{"num_hidden_layers": 12, "hidden_size": 256, "n_experts": 128, "experts_per_token": 4, "d_expert": 128, "d_shared_expert": 0, "hidden_act": "relu", "moe_layers": [1, 2, 3, 4, 5, 6, 7, 8, 9, 10, 11], "router_score": "softmax", "normalize_top_k": true, "routed_scale": 2.0, "balance_loss": 0.0024, "balance_bias": false, "init_std_router": 0.023, "lr_router": 0.000512, "num_attention_heads": 2, "num_key_value_heads": 1, "head_dim": 128, "vocab_size": 8192, "norm": "layernorm", "norm_place": "pre", "norm_eps": 1e-05, "positions": "rope", "rope_theta": 22800.0, "rope_fraction": 0.5, "qk_norm": true, "attn_scale": 0.0884, "tie_word_embeddings": false, "parallel_block": false, "extras": ["capped logits"], "init": "uniform", "init_std_qkv": 0.0502, "init_std_o": 0.0103, "init_std_up": 0.0502, "init_std_down": 0.0103, "optimizer": "soap_variant", "learning_rate": 0.00529, "lr_mult_qkv": 0.7, "lr_mult_o": 1.66, "beta1": 0.95, "beta2": 0.95, "lr_head": 0.00657, "warmup_steps": 136, "schedule": "wsd", "decay_fraction": 0.858, "decay_shape": "linear", "final_lr_fraction": 0.0, "batch_tokens": [65536, 131072, 196608], "max_seq_len": 256, "doc_mask": true, "train_tokens": 883800000, "max_steps": 7081, "dataset": "wikipedia_en"}
Below are experts of layer 7 (counted from 0) of a mixture-of-experts language model. Rows are named router (the router's row for the expert) and show model dimensions 0-127. Each number is 500 + 50 x the weight over its row's rms, rounded and kept within 0 to 999. Numbers have three digits each.
Before each expert's rows: a language model's description of what the expert responds to. This comes from a sample of Wikipedia text that the model never trained on.

# expert 43
It responds to: Wiki heading markers ==, === and the line breaks before them, heading words like History, plus quantifiers some, many, several, and ult pieces.
router:514499456528506476455514548498545496555398472515504491501553459533459506545428568425580434595461531432633450569491508405522510486525464557491467472516466482531548436431481478552521486533540480505507567539505502420481479486478536511541524568658489525442458434448514589425466562506417530578459486561464444577550489475437393587527567445426473476469562463537532405528520570537521442512519

# expert 26
It responds to: Main verbs right after a subject noun phrase, mostly is, was, are, were, been, plus comes, goes, located.
router:397489571579417562495453491416511469453495503427447473528572564576519582464569480513579470507490603520504460429499534497489507448411425414502498408518514475475524437535450538548513516475546532495471602585446429497525499570478462397514522526434469550554469438508434489489540544510437471489438487471525513559555490535374423556468484506420559502586501570596566467498422467523531410535533

# expert 34
It responds to: Spelled-out quantity words before a noun, such as three days, five centuries, several, many, plus digits inside numbers.
router:448396429471548434451495472581535480542483464485505549562517515418513485405424496635610413553381548479506514465547551457435447511530511479555482510576442456432466439483493519526510418477551521571520510460497536533561565577458547395538520484552509603460534432465452504458540377508392494552456435518462433495458431492546397545501561515462496432432591472500531425589540418499410481423530

# expert 53
It responds to: Pieces of Latin genus names, Thai script and romanized Japanese, plus digits and dashes in tables, such as Chordeumatida, Omamori.
router:487481391455401477625511496447522606573521571514561414564437468497561519478558443529454544542474529520489436492545509454505544457491491503493536625541496627443561547476496569568549487551457494568568469463535519538535460589533455567508491516454512433499492566553468481474500549455494436437501516542575513512534551600502465563549421475483501400479528462412502562506482515413486484489568

# expert 15
It responds to: Adjectives of nationality, scope or field before a noun, such as national, local, American, professional, scientific, young adult.
router:595497483520554460558459510461481553494557518551523530445474466466531399577465458458495464467555561411506537486510495468502490475567625592487570567488543458472488557540508553593465520482516469457507426509510481433454456466499527574563454514565468545375455465482552593550499538430497500529489547541479480554481527504462448512461510435470506487404471519488465511465480401504540460380475

# expert 23
It responds to: Word-initial capitalized pieces of Spanish, French or Slavic names and places, such as De, Slo(venia), Monte, Puerto, ESPN Deportes.
router:430537442384514460479505508445501527607540517529438457457564528522527548593534578401432494515578485520587449444527432371482536552458445460460435553506452629575469541589516525550476534528445468538472497536460470456511566548548538548580519567555538453542434514418342520507504490500474510538522514511535490506575526452575558388486503472467473599508459491422505628499526464487538486516491

# expert 29
It responds to: Subject pronouns such as he, she, I, we and the verb piece right after them, like I heard, when you hear.
router:477516487523432540586597487515480568442510442541446397451503482487563450461474463517531610465501532546507529535584493429480557478474515460504472512410425500528465487529508462446429477487527515429504471392530546455539469446522488488397543508571494474632511487465525600473484503468491524472514498443457465471565486497496524506522538539457562551585552473568497524525511422559539506567404

# expert 57
It responds to: Middle syllables of Japanese, Chinese and other foreign names, such as Mu-to-h, I-shi-ro, Hong; also there, and digits in result tables.
router:574548419484538543452411423471444588448463504620625488467500545546577485467442499390478573469487414511497470524491491501473478529529448409499436423485451525462473509504513490448437449457406577444505491510559523598482501449509563399532531517442468443436476636473621551573527491493495520451482517516433469482436561475622521479409542525488488444523536542451498517523466547458520494581487

# expert 20
It responds to: Word-internal pieces like li, ri, tin in words such as equilibrium, amplifier, Bolivia, Philippine; also table pipe separators in sports results.
router:486558619507386437500525464483514479530526406518550565649493358453493451529507619454510589584559568485498535496460438419543415544521467532570546523413469567520570541519521523510473535475470559523456468485482577474525561389460520513466484568432503482427484405562465537377449515589487474494427511469464429543469499531476551433466510473519460541510527425403503499452496453501488520509444

# expert 51
It responds to: Nouns like war, battle, attack, campaign; also digits and spaces inside table score cells, and the k in awkward or thanks.
router:459559581574522537416533526448519517483480482466445442466475515581482526584524424467462566471496406461440552510508505495422595526559567453576631437465494436517449486437525508499552476491480481494459409511512540506423518542500525518587446509487467430426539432507495571462559415654565514476563461484567474436520503532610428451420527422484538508476449585515494476524487482487462544499544

# expert 25
It responds to: Stems of common words usable as verb or noun, often before -ed, -ing or -s, such as back, end, drift, hand, light.
router:503528423594634463530508529560516518528513399530480525549435509501515529471401376502442466497479509555466559503560530488456586529527486565550519375452532411485558487559472443523449546503451519517482589503521441425468504543535464495447488545446453505543437471460581446414492428462476464522538473485400498460420490650526457638527516551399494524462423541463534476554435563412535519522547

# expert 12
It responds to: Full stops ending sentences and decimal points in figures, plus colons and section == markers, e.g. 99.46% White, 30.56.
router:449505600473436439468528440479493416520469510451536383474512478523458484498576477510570455450501411505598508456499412471558496439555446445548421503465560520477493506457476559414475535521463511474561463558435517474415515499469584498495380510447534597550568579503487485464519559491437431540561509553488483463466514526462479414565468491568443477508551469535468577408490556454517460477502

# expert 36
It responds to: Inner pieces of transliterated South Asian and other foreign names, e.g. sh in Tashera, Kashmir, t in Pattabhi, g in Gogol.
router:472491528530561464491496493437498541424503469583463531559571549529573454560363457496482547405503382453523544519584546551465574542555489407538456453478575471418496426445565531473501585509435535423557547543481511487547521441505493538592510459554435515451423486582567541480396426510527525545514425516472464513521534613476480572531582450488503574477485470556450637550453548433449499600524

# expert 46
It responds to: Early letter pieces inside words, especially c as in nocturnal and atrocities, plus openers ga, ci, in and some the.
router:569524558490469480544464491523516519504423543602477460529489533472534518518504451548524550421481584515503494447586508549543492577516410464486563514481539451459442516488562528410487502505414420435466412467475472398492562421555445498504468570571477519450530522445455541527480405465521546507514471518486568466504573460491429430440532443543499529512494476549510545491542389577555542407559

# expert 37
It responds to: Forms of be and similar main verbs right after the sentence subject in biographies and descriptions, mostly was, is, were, became.
router:430463470526388513504541527502486442395441578417432497589524528557531542520488429460605447426530609566492459475551516489534425523408506379435523491578565469497487454511479519550451473484533545450425477534437414431416485519569463523502446413442494513493478532392529480494454521488473492568399487528415527517567475495454452532389568434430574584606493444501412568517447572462527471541529

# expert 8
It responds to: Raw byte fragments of Japanese, Thai, Greek and other non-Latin scripts, such as katakana titles; also scattered digits, LaTeX and table pieces.
router:516483479488540442463521421548484492488575474526538454513414542513518414483501467520565495451499449518552443538514551417490466482475462487563441441467418500387545535530453386473551573503494430466534558418469535543501483547525461475519506468449461619473525485523500455483465604460537455483524473517563514496527557532493451428496517500583566553503525523453553545467439533508444453520433

# expert 60
It responds to: Prepositions and adjectives of position, time or extent after a noun or verb, e.g. under, near, at, during, long, wide.
router:496482450495574460509416582587499602535616486576527482474488439472495500468569545591464426485528483440457478551478550512439575497566468516547437493386576443487482529549560496495463489493476528428455350452513523517553494509560449523463523562555476594513454476456507481448428426431506574592556521474402497442473431576427483465539517477486492551453528503508455557548485625541500476499496

# expert 28
It responds to: Function words starting a clause: have/has/had before been, pronouns he/she/they, relatives which/who/that, and with.
router:420513489401566529554551506519576493432600492539407499516512496477567464414447481430494476578505499500549410492441525489491487409533498491442501519546462537520497501561515579421410450507558435483559536412499519486444513447461532501449558487438564500615492524422530498514505596506519463488476529484518593466590436465472522509555490581579434377378496560537557462518567579550460573546539

# expert 30
It responds to: Function words like of, the, to, in, for, by in running prose, often after a noun, e.g. seat of, representative of.
router:492390478445528498519459523474568505519511481521510571400576486542434477504507513574571486609492581443443469535547526440530481407554437528460437478511466435443488545504528487437606418450539509473559488597522476465573553424525500517511544537514493491489496455630508420542499508539495455462499479454539548530474386486551506409524448578519490460491496551540521473566569577554521539467480

# expert 24
It responds to: Opening word piece of a surname or initial right after a first name, e.g. Sch in Schleck, McC, Gold, Black.
router:437512417483519467531559468489522492498529550429537476464549487453475469542443474462443536452519508521564656479499558449514523539393576540480433491471574403537408501467550495508489438479457523440489457604512519505548433580521429517395452539530484476495442626533570416486510489483520505453467568451584510452629519458448533481483440540436501504591501531455513529497457501510535495522480

# expert 48
It responds to: Inner word pieces of Latin-derived words, especially uc in education, crucial, destructive, and dic, circ, ip.
router:543541494533573477429502608563453535519470519562469536564529499442429454482418499504459466483514538447514556497565484376454435541477500493525585550497488586580459589463544491472557512520495515467453536543530536479513566454501482516514518491538603492618447535600404464510465595427539507479483469469571522452545516457490416553573438442526508478440426507460434514584529448529486439559479

# expert 2
It responds to: Capital letters or uppercase pieces inside acronyms, call signs and all-caps text, such as JSTOR, WTAE, RUN THE; also stray digits in numbers.
router:410572405534550589484526425520455537568497537478560510564371467431546565576561518471487572506561517467480501466449543531556457459448565527544521554430423517427493502457482511473606465458584461489523494471438525516508511451509527475569543516440483562478528430442570471480460504549520555454453533510520602490504524483480514505574459478627485504495495519548496416506503573519447413537469

# expert 49
It responds to: Single letters or short pieces inside foreign names, often German, Nordic or Japanese, such as n in Hannover, l in Kunlun, plus month cells.
router:482520519498497464429596482399534518523462542477556395456483533498583473513517456457507507434518452515488517569493568480573557571444475498523491440481456501499443452544521435500462492482497525399491567482427534436530450482485416619555458461492502405452412441466458561519579424621514478459484477593620537478466464495454554440395602440525517480494498507494508480473392520504480439576545

# expert 11
It responds to: Syllables of Chinese, Korean and Thai names, including non-Latin bytes and hyphens between them, such as Huang Yong, Zhao Leji, Jung-hwa.
router:473521551524517520464460436506477540529461536517519450528458497542519591511471456508528536423373479481397548508447490545510558522417493465564507459422516524432559514471496416432504512482472550522513552462558547569506483490477585504441524501438548461455527537460552570488586580454600504448544377525541474478532557506521483535423439559514540412549419538567505563466538544497543557520414

# expert 33
It responds to: Middle or final pieces of French, Spanish or Latin-looking words and names, such as châ-te-au, Proba-te, Legisl-ative, Génér-ale, Cam-illa.
router:511446502445483515491548539498509448507601437410497554547522519463488486457472458485541504489454531485603522540457561547473536513485530538534571512522416501541482529517464530492422410490568478425530581446552513573558391513506460494511519500508473443461424427578570518479481527465542488551534478532541582553504510485613547392480455378413512528546513469485539544465419561491447529484526

# expert 16
It responds to: Closing parentheses, brackets and quotation marks, plus following commas and semicolons, ending disambiguators, dates or titles such as (footballer), (2017).
router:533516507488485468489514401430473396524483561512541501581426467566496485453537556449477502432537440570513442482491545527579491504530497486502517504530605555490603583526533399519500522497606488541460489518500480413537457417532493438435527451503517520417547497527414613576480515483556560487511591574476578444386510524512503417476538426467550455535494488566502431485546498499434540548535

# expert 35
It responds to: Capitalized adjectives in organization names and possessive s after People' or Women', such as National, International, Central, Royal, People's Congress.
router:535507460526441459519438552501504541587544495567489525443592417531496476516530506557453491545445491484497455493461495456443548547537561530552576566547542482437514614479567544498568534480514430480542521435476555499446456454515513547583493458568501604521550536589443447450464591372475568444556483480489577511520587507473606447470539522513545503421548484422500527524457410492458470495404

# expert 18
It responds to: Digits inside four-digit years, mostly the second or third digit in birth dates and timelines, e.g. 1974, 2003, 1935.
router:548498522556430446476519496530482489465498493432533476577462531556548444597389514453621452588529457441477569498512484543435516423469454493493445561496473490538522530464512503539543487529496590521454459609481454458542467452528471505595481579463527414538406479480487436425487547441559410537445484524456512414482479430481504484540607465472545547503486460519465547459493469527471647483553

# expert 3
It responds to: First piece of a split word, often a prefix or capitalised start, as in re-silient, in-flows, Comp-leted, con-cession, Re-signed.
router:448518527518507489510480557542465590471487565574400481432544560468612476495430588469546540510420409590469384475589401531465536573552401502440516436493481498547535502563481505464547547507477515493537532463613400457452504570453429521496543532575608464520465555452411457512462470500487560498415474450482455463458515505523516542499466534534554480420552468530507566519489481470547470524464

# expert 31
It responds to: Single digits within numbers, years and dates in tables and results, plus pieces like bu and ver inside words such as rebuild, Metrobus.
router:589580456451550432493506474476513500620481402414527587487432567506488487527483447463480514517527502541557468550434495555534503429440425482485497551497422496499489526523476531440469504473500473576417512425454511416527517552465506529469459511520485451427523565554552521503508467409551389562403466549452417454481504521572535524478467522481442512503515541469501425539471479524560465533603

# expert 17
It responds to: Common adjectives and ordinals right after the, a or his, such as the free market, a large, the first, the lead integrator.
router:500491534485442434583462568525529498551622349530498503519500528481496581507542587538462515440524513519519504464513587581433480622476439515493429477446576425493479483582499514534465513503571562453547396449522526518466435456496475620483454532493448544421521457465498473442593459441525570432473543497446466545406472546540516539560526552459456561437546495605453402505532410417534427447484

# expert 50
It responds to: Short opening or middle syllables of words and foreign names, such as qui in Arequipa, equipment, Siquijor, and con, pro, Che, Bha.
router:527545552603580550508557472415499535416555525485504512467430469520484555386495491444508462545525477549590495476494444478505509416479486511550477517470467553514545562479510541465432418487435437492479516578565472513554427560528455443490522523415511435463594465499567530415508557475513584500545461459554484538518554501561477581579473574490540523572457457419522579487486521507553504513473

# expert 1
It responds to: Opening word pieces after a space or prefix that split a longer word, such as oc in octave, gr in grenades, c in cup.
router:530526511585473609496473508435524558527543473460491495536545560431555540522542495548449596449506510442533449479581453510549558479440418564475363534506476445550507505437452497525573400551570573485483493467475468401501446513486427468534459525581454445444442436499495494504438526541531542481447628518458465479455531476462564457548437550436485497448553491511518454558549507475498536494583

# expert 4
It responds to: Vowel-ending inner syllables of names and foreign words such as na, ni, ana, ina, as in Larnaca, Carnatic, barnacle.
router:501462563526449572504509503391599477502449518549485603629390506526529486439585488531509437500546488543475582406429438498486534496573401508532572539474508468534520581531555493492477575475548452533521414510428496481504440516480439554593426594564504614509478477404388493471493517529510580538468550422406501514525488467536499454434577500547487506503415470480578497495471535474540498445393

# expert 61
It responds to: Final pieces of surnames and place names like -ford, -ley, -ton, -son, and words inside song or show titles, such as to, -y.
router:498473472467432504489471510460591467438545475479414539533510489499450473445463400506473427506479486524445491463496463541488418546545490508516511505549480503475430432502488529443508477491470512565508459490532565466546455527562438566417511554510472565455517409647564425538528608520477603397564485521530470474516431479452550550409434596462519455524489495412588455518555522520506582494595

# expert 10
It responds to: Opening consonant pieces of words, often after a prefix or in Spanish or foreign names, such as br, gr, sp, ex, cr.
router:519446424509471559576559448535523501502511528463583439440588445546641493497533516584468484464560483446434445475411431422418500507503542453504510551425624462514510456536522571505554526512526473508520557476534486513517460508365473510539504527566457513445457495466503432543554548477503495550457481503460451416483551520482591524550433419510520476498506419482516485438481547492595590604514